From a checkpoint of a small mixture-of-experts model trained on Wikipedia.
Size: 8 layers, width 224, vocabulary 9264, 56.7M parameters.
Experts: 64 experts in each of 4 layers, 288 SwiGLU neurons an expert, 2 picks a token, a softmax router, 8 empty slots to pick.
Below are experts of layer 4 (counted from 0) of a mixture-of-experts language model. Rows are named router (the router's row for the expert), down (a neuron's output weights, with its number) and show model dimensions 0-223. Each number is 50 + 10 x the weight over its row's rms, rounded and kept within 0 to 99.
Before each expert's rows: a language model's description of what the expert responds to. This comes from a sample of Wikipedia text that the model never trained on.

# expert 6
It responds to: Time nouns like years, time, season, day, century, week, plus digits and months inside dates, especially in biographies and careers.
router:43 57 39 50 48 61 37 54 59 24 48 33 64 64 61 54 34 43 55 53 60 45 38 33 52 52 50 65 59 60 41 48 55 37 38 50 47 46 53 36 56 39 49 53 34 51 50 44 55 36 68 41 55 49 41 45 50 48 56 53 52 31 46 54 54 57 49 45 67 20 50 54 35 58 54 40 59 58 46 53 54 40 44 50 50 44 51 55 57 51 54 54 45 67 57 73 64 41 37 24 41 59 57 71 53 75 52 61 44 58 55 41 49 46 27 63 61 41 58 49 38 30 40 48 53 53 49 33 58 43 52 59 46 55 67 58 65 30 38 62 47 53 48 64 48 75 65 49 44 53 55 52 39 40 72 58 33 38 46 49 60 52 43 54 57 48 41 45 59 44 55 49 62 54 40 54 44 58 39 53 51 67 63 49 55 36 51 42 45 62 51 53 51 41 53 42 55 40 44 47 33 20 41 49 69 58 62 55 42 57 48 45 31 50 59 49 48 36 64 45 49 58 43 50
down0:47 44 38 46 61 37 48 40 56 56 54 49 40 74 57 43 61 42 32 51 70 46 49 66 56 31 64 37 51 40 52 31 48 52 52 34 52 69 77 53 65 59 62 45 32 65 53 57 52 50 56 37 46 59 48 48 59 58 50 33 51 49 50 34 42 49 40 66 56 64 48 46 53 49 45 71 53 48 48 46 53 44 36 59 56 42 42 58 36 47 30 59 63 52 55 49 51 49 49 45 60 42 46 43 45 41 74 39 37 56 49 67 72 50 37 53 40 65 38 40 47 39 46 64 45 58 45 32 51 70 56 42 58 73 37 53 48 38 58 44 47 67 38 49 43 58 29 64 40 51 50 44 49 44 34 36 59 43 45 50 54 54 56 48 56 41 55 65 38 49 47 57 60 49 57 43 43 56 42 62 72 58 43 57 53 34 55 50 34 52 39 47 45 43 64 53 49 59 53 30 54 62 31 51 53 35 43 50 58 44 48 30 54 46 43 54 40 52 46 62 41 56 67 56
down1:50 32 54 59 46 62 46 43 53 54 61 62 52 55 51 52 40 43 54 45 55 67 50 53 46 79 53 37 46 48 36 54 53 47 48 64 65 47 54 37 60 60 51 57 54 59 44 38 58 58 39 64 43 35 56 37 58 36 47 36 63 64 89 56 48 43 47 49 56 54 58 41 51 65 62 45 68 60 56 54 46 47 53 28 42 52 59 52 56 34 56 40 45 53 53 54 54 57 50 42 59 60 52 51 35 53 59 45 27 54 55 48 47 47 51 41 56 54 53 50 68 58 67 47 58 64 67 37 51 57 40 33 59 55 62 43 65 42 57 55 66 46 46 47 45 55 39 39 50 48 31 65 41 53 32 57 39 53 51 59 71 63 62 62 58 45 57 58 46 44 39 51 63 63 57 58 73 39 44 43 60 52 57 68 43 55 51 76 36 60 50 55 35 54 50 53 52 69 52 54 46 40 35 51 60 56 62 47 47 52 52 44 33 32 47 57 37 51 38 38 56 33 64 38
down2:57 46 65 63 30 47 57 46 43 54 64 64 57 41 48 52 52 54 44 46 41 59 58 66 44 34 46 79 41 48 44 42 60 65 41 56 46 55 51 57 48 56 57 40 59 31 53 60 59 55 53 62 47 40 35 55 32 51 46 64 58 73 54 61 63 19 59 62 47 56 43 45 33 51 35 42 44 49 48 44 62 55 56 43 33 60 46 50 44 40 48 44 30 52 47 54 51 56 32 48 58 60 67 39 43 38 48 59 45 48 46 43 37 50 54 33 34 34 60 56 48 36 51 63 73 38 49 53 35 72 56 64 47 67 49 60 57 42 44 43 61 53 31 61 43 46 61 38 40 56 47 55 45 68 27 49 58 63 53 51 48 51 56 45 60 43 37 50 51 53 52 63 50 51 49 37 49 41 54 51 61 56 50 58 45 36 31 59 48 55 58 41 56 29 51 51 36 54 69 43 51 44 38 58 46 32 55 68 54 54 52 54 59 39 57 72 40 47 36 52 38 45 46 60
down3:49 51 39 44 42 41 48 53 49 56 48 48 29 53 48 61 57 34 44 50 57 61 51 48 54 47 51 45 79 71 24 48 46 61 56 51 52 38 69 41 68 30 46 35 40 37 61 70 58 44 63 29 46 52 52 40 43 38 41 42 45 56 40 43 43 45 53 53 60 51 44 45 50 56 60 56 50 40 52 53 51 46 49 55 42 25 35 58 55 47 38 53 56 32 61 51 46 48 50 63 34 66 40 39 62 29 56 60 68 47 57 46 44 42 53 37 40 61 61 53 62 42 51 46 41 51 54 48 55 48 44 32 64 44 57 36 43 54 31 51 67 42 48 40 52 63 32 54 46 48 40 47 44 63 39 38 45 55 44 56 48 38 50 53 27 49 71 59 67 59 62 51 50 42 50 53 41 38 37 52 56 46 40 54 72 62 45 38 61 57 55 38 67 48 51 25 58 46 31 45 56 44 58 48 37 44 33 61 34 38 51 49 43 48 36 62 31 53 48 50 59 53 47 51

# expert 25
It responds to: Pipe separators and blank cells in sports and statistics tables, plus punctuation like semicolons, colons and arrows between entries.
router:45 50 47 39 39 55 46 43 46 38 55 43 56 67 57 48 40 50 59 53 61 61 43 37 51 52 32 58 54 51 32 46 58 09 33 58 40 58 39 45 55 44 57 66 41 50 53 46 44 57 59 43 45 53 49 53 53 44 51 52 46 41 36 57 49 57 48 55 59 13 50 54 43 72 47 32 56 59 63 50 56 53 43 48 39 56 59 60 52 49 62 49 50 57 65 57 58 31 42 15 45 54 53 75 55 65 49 53 34 66 46 42 53 56 36 70 75 36 62 45 51 39 48 44 47 69 53 41 59 40 42 51 47 50 61 47 67 45 48 49 42 53 47 49 57 64 65 38 46 55 64 29 25 55 55 60 30 42 57 40 63 53 63 61 64 48 56 49 60 56 38 52 51 50 46 43 50 60 34 54 43 57 52 42 57 59 50 45 50 47 50 50 52 31 45 38 48 45 40 50 37 34 65 48 49 58 52 50 53 48 47 51 35 55 61 53 57 53 59 49 43 60 46 57
down2:47 66 56 45 43 40 58 38 40 40 43 58 40 60 40 50 48 52 58 44 45 41 49 48 56 38 51 44 45 51 68 58 62 46 56 58 49 41 38 60 60 49 46 40 71 56 52 44 43 37 41 35 59 52 54 53 39 33 56 54 68 74 45 54 40 44 36 78 47 55 53 50 55 32 59 25 51 63 54 57 67 59 53 58 47 44 48 43 50 34 48 40 65 37 64 57 47 55 53 60 43 41 41 60 56 38 61 49 42 40 49 40 56 47 38 53 46 37 62 68 25 63 50 54 62 59 45 54 50 60 35 55 39 35 63 41 46 46 39 53 55 57 76 54 61 61 52 54 41 39 59 52 65 39 24 57 46 48 70 50 51 53 51 45 36 39 40 60 48 58 47 56 43 37 32 56 38 57 45 45 47 50 41 47 40 42 58 71 32 67 52 50 59 47 24 31 34 39 42 60 50 65 48 66 55 48 59 50 58 53 49 53 60 59 50 58 42 53 45 43 36 53 57 64
down3:59 47 50 56 56 29 48 39 42 45 49 58 32 52 60 48 30 69 39 36 40 61 49 50 62 53 53 55 67 53 44 54 28 50 58 56 56 57 42 40 34 58 53 67 61 35 43 66 60 42 52 41 55 68 38 51 33 57 55 56 43 55 46 46 35 51 45 48 49 56 25 56 42 59 44 43 68 59 50 43 45 55 52 73 33 46 37 40 55 44 65 47 48 42 53 43 48 44 49 62 59 39 49 71 51 50 50 49 53 60 51 48 61 58 52 40 45 43 76 54 50 59 30 54 50 51 53 41 44 64 44 73 62 32 21 56 63 49 49 42 72 63 52 58 46 38 50 52 45 59 53 50 60 39 62 47 51 71 29 35 39 41 50 42 41 46 47 50 43 45 62 38 50 46 60 58 55 63 48 53 46 46 45 37 42 34 58 52 37 46 68 54 62 52 49 46 55 47 55 57 42 59 66 55 33 46 44 53 61 51 49 22 46 32 46 38 43 41 42 60 46 59 43 51
down4:49 49 53 45 55 69 35 47 60 51 56 33 56 31 59 43 61 45 58 41 62 40 63 52 50 44 74 40 51 59 46 53 57 55 46 65 41 54 47 57 47 39 59 51 52 50 60 65 53 48 60 49 27 46 38 53 59 36 60 39 50 50 53 57 57 36 60 43 43 45 56 65 36 69 60 35 37 35 51 43 46 31 42 57 38 70 40 50 56 62 40 74 45 57 30 35 47 54 36 42 59 51 30 48 43 57 46 41 47 51 60 28 46 57 40 38 48 47 45 59 59 27 48 48 37 44 50 63 62 60 47 38 48 50 40 41 51 54 54 49 46 58 33 60 54 50 46 42 54 43 68 47 46 39 69 66 44 42 33 53 32 68 65 63 48 40 44 52 58 43 37 52 46 48 48 53 60 44 64 45 60 50 26 56 63 72 48 55 53 40 55 48 52 47 44 51 58 57 62 51 59 51 45 54 48 17 48 47 49 45 43 50 50 44 28 36 29 44 44 46 38 53 54 38
down5:54 52 53 64 65 55 51 71 38 46 55 57 45 39 40 44 41 53 37 43 57 48 34 47 25 39 51 28 38 59 51 59 54 34 49 30 44 41 48 53 60 55 50 46 43 61 59 52 66 24 53 32 65 49 46 61 53 39 65 49 43 47 39 43 55 48 50 45 43 42 55 51 47 56 28 55 52 43 37 68 68 52 59 39 56 50 35 42 57 37 57 46 49 64 37 60 35 39 37 48 64 57 57 55 58 63 41 66 44 42 46 33 45 41 64 62 47 48 45 47 44 57 39 60 48 46 51 39 48 55 57 53 60 54 46 51 44 55 60 35 36 51 37 40 50 60 59 41 48 55 61 68 71 64 59 60 37 34 53 41 64 57 54 55 28 38 62 38 32 64 56 68 48 51 50 56 49 59 42 67 50 54 27 55 55 46 53 38 48 53 50 48 51 53 35 49 42 45 51 34 37 61 55 45 71 57 44 67 61 53 55 52 49 43 66 63 25 61 51 48 51 63 56 53

# expert 3
It responds to: Field names and punctuation in infobox and table lines, often after a dash or bullet, such as GNIS feature ID, Density, Website, Elevation.
router:52 52 48 40 40 54 41 53 42 40 53 48 59 53 52 55 64 49 39 41 56 60 30 35 45 53 29 68 50 53 28 49 55 22 28 54 47 50 55 44 57 50 41 66 44 40 37 44 53 35 53 48 44 55 44 42 54 43 37 67 55 45 60 48 45 58 44 58 59 49 42 47 35 68 56 35 51 49 43 60 59 55 56 44 51 50 48 59 65 48 59 62 55 71 61 38 62 46 36 23 46 43 26 58 50 61 73 58 34 65 53 53 55 56 39 53 68 44 71 28 53 24 52 60 34 50 49 45 57 35 53 47 44 38 77 71 64 43 46 47 47 55 50 47 59 48 54 41 57 51 62 38 39 53 60 44 52 39 50 47 57 42 70 56 62 47 43 43 46 57 37 44 39 48 54 59 60 51 40 56 44 64 52 40 66 69 45 35 40 43 43 54 38 42 53 53 57 47 47 37 50 34 64 57 67 54 49 52 42 66 48 47 57 57 56 59 51 51 57 58 47 49 43 51
down1:40 51 52 48 49 48 47 57 54 41 47 49 57 47 45 72 57 37 49 49 47 53 69 58 57 68 57 44 45 44 36 41 49 47 76 51 29 56 43 53 74 73 44 65 52 42 59 61 66 41 83 60 36 51 56 73 49 62 46 33 42 37 62 50 27 43 47 34 51 46 66 38 59 61 45 38 41 49 40 46 53 50 46 65 52 44 39 37 36 56 49 64 59 51 52 63 63 61 46 61 43 43 47 48 48 58 49 39 56 56 46 58 35 50 38 57 51 58 37 53 47 57 52 44 53 62 54 53 70 61 44 63 55 35 63 42 45 40 67 43 61 58 59 68 40 39 51 71 53 49 55 42 44 42 63 61 51 56 45 55 49 40 50 58 58 62 53 46 50 43 49 39 64 62 54 48 34 68 48 52 71 39 54 50 54 52 69 49 54 55 40 66 58 41 46 58 59 49 38 50 49 49 52 50 46 26 40 54 43 50 49 44 52 66 36 70 33 41 45 52 66 38 51 51
down2:57 47 43 54 49 39 48 34 38 50 60 59 59 45 44 52 46 62 60 59 50 57 63 51 66 42 64 69 51 45 66 54 33 48 49 38 70 50 52 40 78 51 60 61 60 47 61 45 38 41 39 52 41 43 49 46 70 40 45 56 41 39 57 51 63 44 53 35 58 48 52 43 61 49 37 66 32 44 50 46 51 52 44 62 50 53 52 67 58 61 37 35 46 52 63 37 64 58 40 50 44 48 49 65 61 49 35 36 61 66 60 52 52 50 45 73 49 47 61 53 52 43 42 40 45 51 41 45 42 51 40 55 53 24 54 38 53 59 51 51 48 74 54 51 57 48 51 64 32 53 58 68 28 37 39 38 47 54 31 49 60 70 38 31 37 45 43 52 47 38 69 63 37 53 39 45 61 52 50 42 55 60 64 48 41 46 73 69 47 24 47 55 41 52 53 57 41 47 44 69 53 45 59 56 50 48 57 48 51 49 46 44 44 55 45 60 29 70 54 41 46 40 45 45
down3:45 49 64 64 76 53 50 54 56 30 27 54 41 53 51 60 57 44 49 62 64 54 59 50 38 43 67 36 44 44 47 66 49 42 44 48 58 47 54 71 48 53 49 53 47 54 61 55 35 49 45 55 61 49 59 30 78 27 55 55 58 53 40 68 36 52 63 51 42 59 36 64 44 41 37 46 55 57 54 49 59 38 46 45 55 57 52 65 38 34 43 52 41 28 49 50 53 55 37 33 54 66 51 48 36 52 43 60 43 32 48 57 61 53 59 64 51 58 51 43 55 55 63 39 69 46 57 47 38 43 63 50 35 53 37 53 44 46 60 61 44 39 39 38 65 41 55 45 44 40 57 41 34 64 54 63 46 58 47 56 49 47 53 52 63 61 48 66 62 43 52 49 49 60 52 47 43 40 72 52 57 59 42 30 46 45 50 47 39 35 61 46 69 63 46 47 47 55 62 36 36 50 47 63 68 46 36 41 33 44 41 55 52 43 49 69 76 59 48 40 54 57 54 59
down4:60 44 47 37 56 37 57 31 40 36 54 63 53 51 33 51 58 37 40 32 69 41 59 41 69 57 58 35 49 55 44 52 45 47 54 51 49 44 68 47 50 56 42 41 44 49 45 57 50 40 56 58 40 44 51 43 42 61 62 43 35 45 61 52 55 62 53 41 69 58 40 56 59 56 40 44 46 43 49 63 53 51 60 44 39 61 54 42 36 53 69 47 52 63 34 60 66 34 44 60 48 72 49 41 59 53 35 63 51 56 35 39 48 23 53 46 46 60 65 43 58 57 44 44 62 53 53 58 48 42 32 54 47 42 38 26 46 56 61 44 47 60 38 45 70 68 53 52 51 55 45 51 51 65 56 67 52 58 29 62 53 65 44 33 30 36 41 57 44 52 54 43 55 32 58 59 54 46 56 41 52 50 71 38 56 56 41 58 38 77 56 34 54 41 47 58 33 38 45 55 56 36 56 65 48 44 49 62 50 65 49 54 43 65 62 53 69 38 50 46 52 47 54 54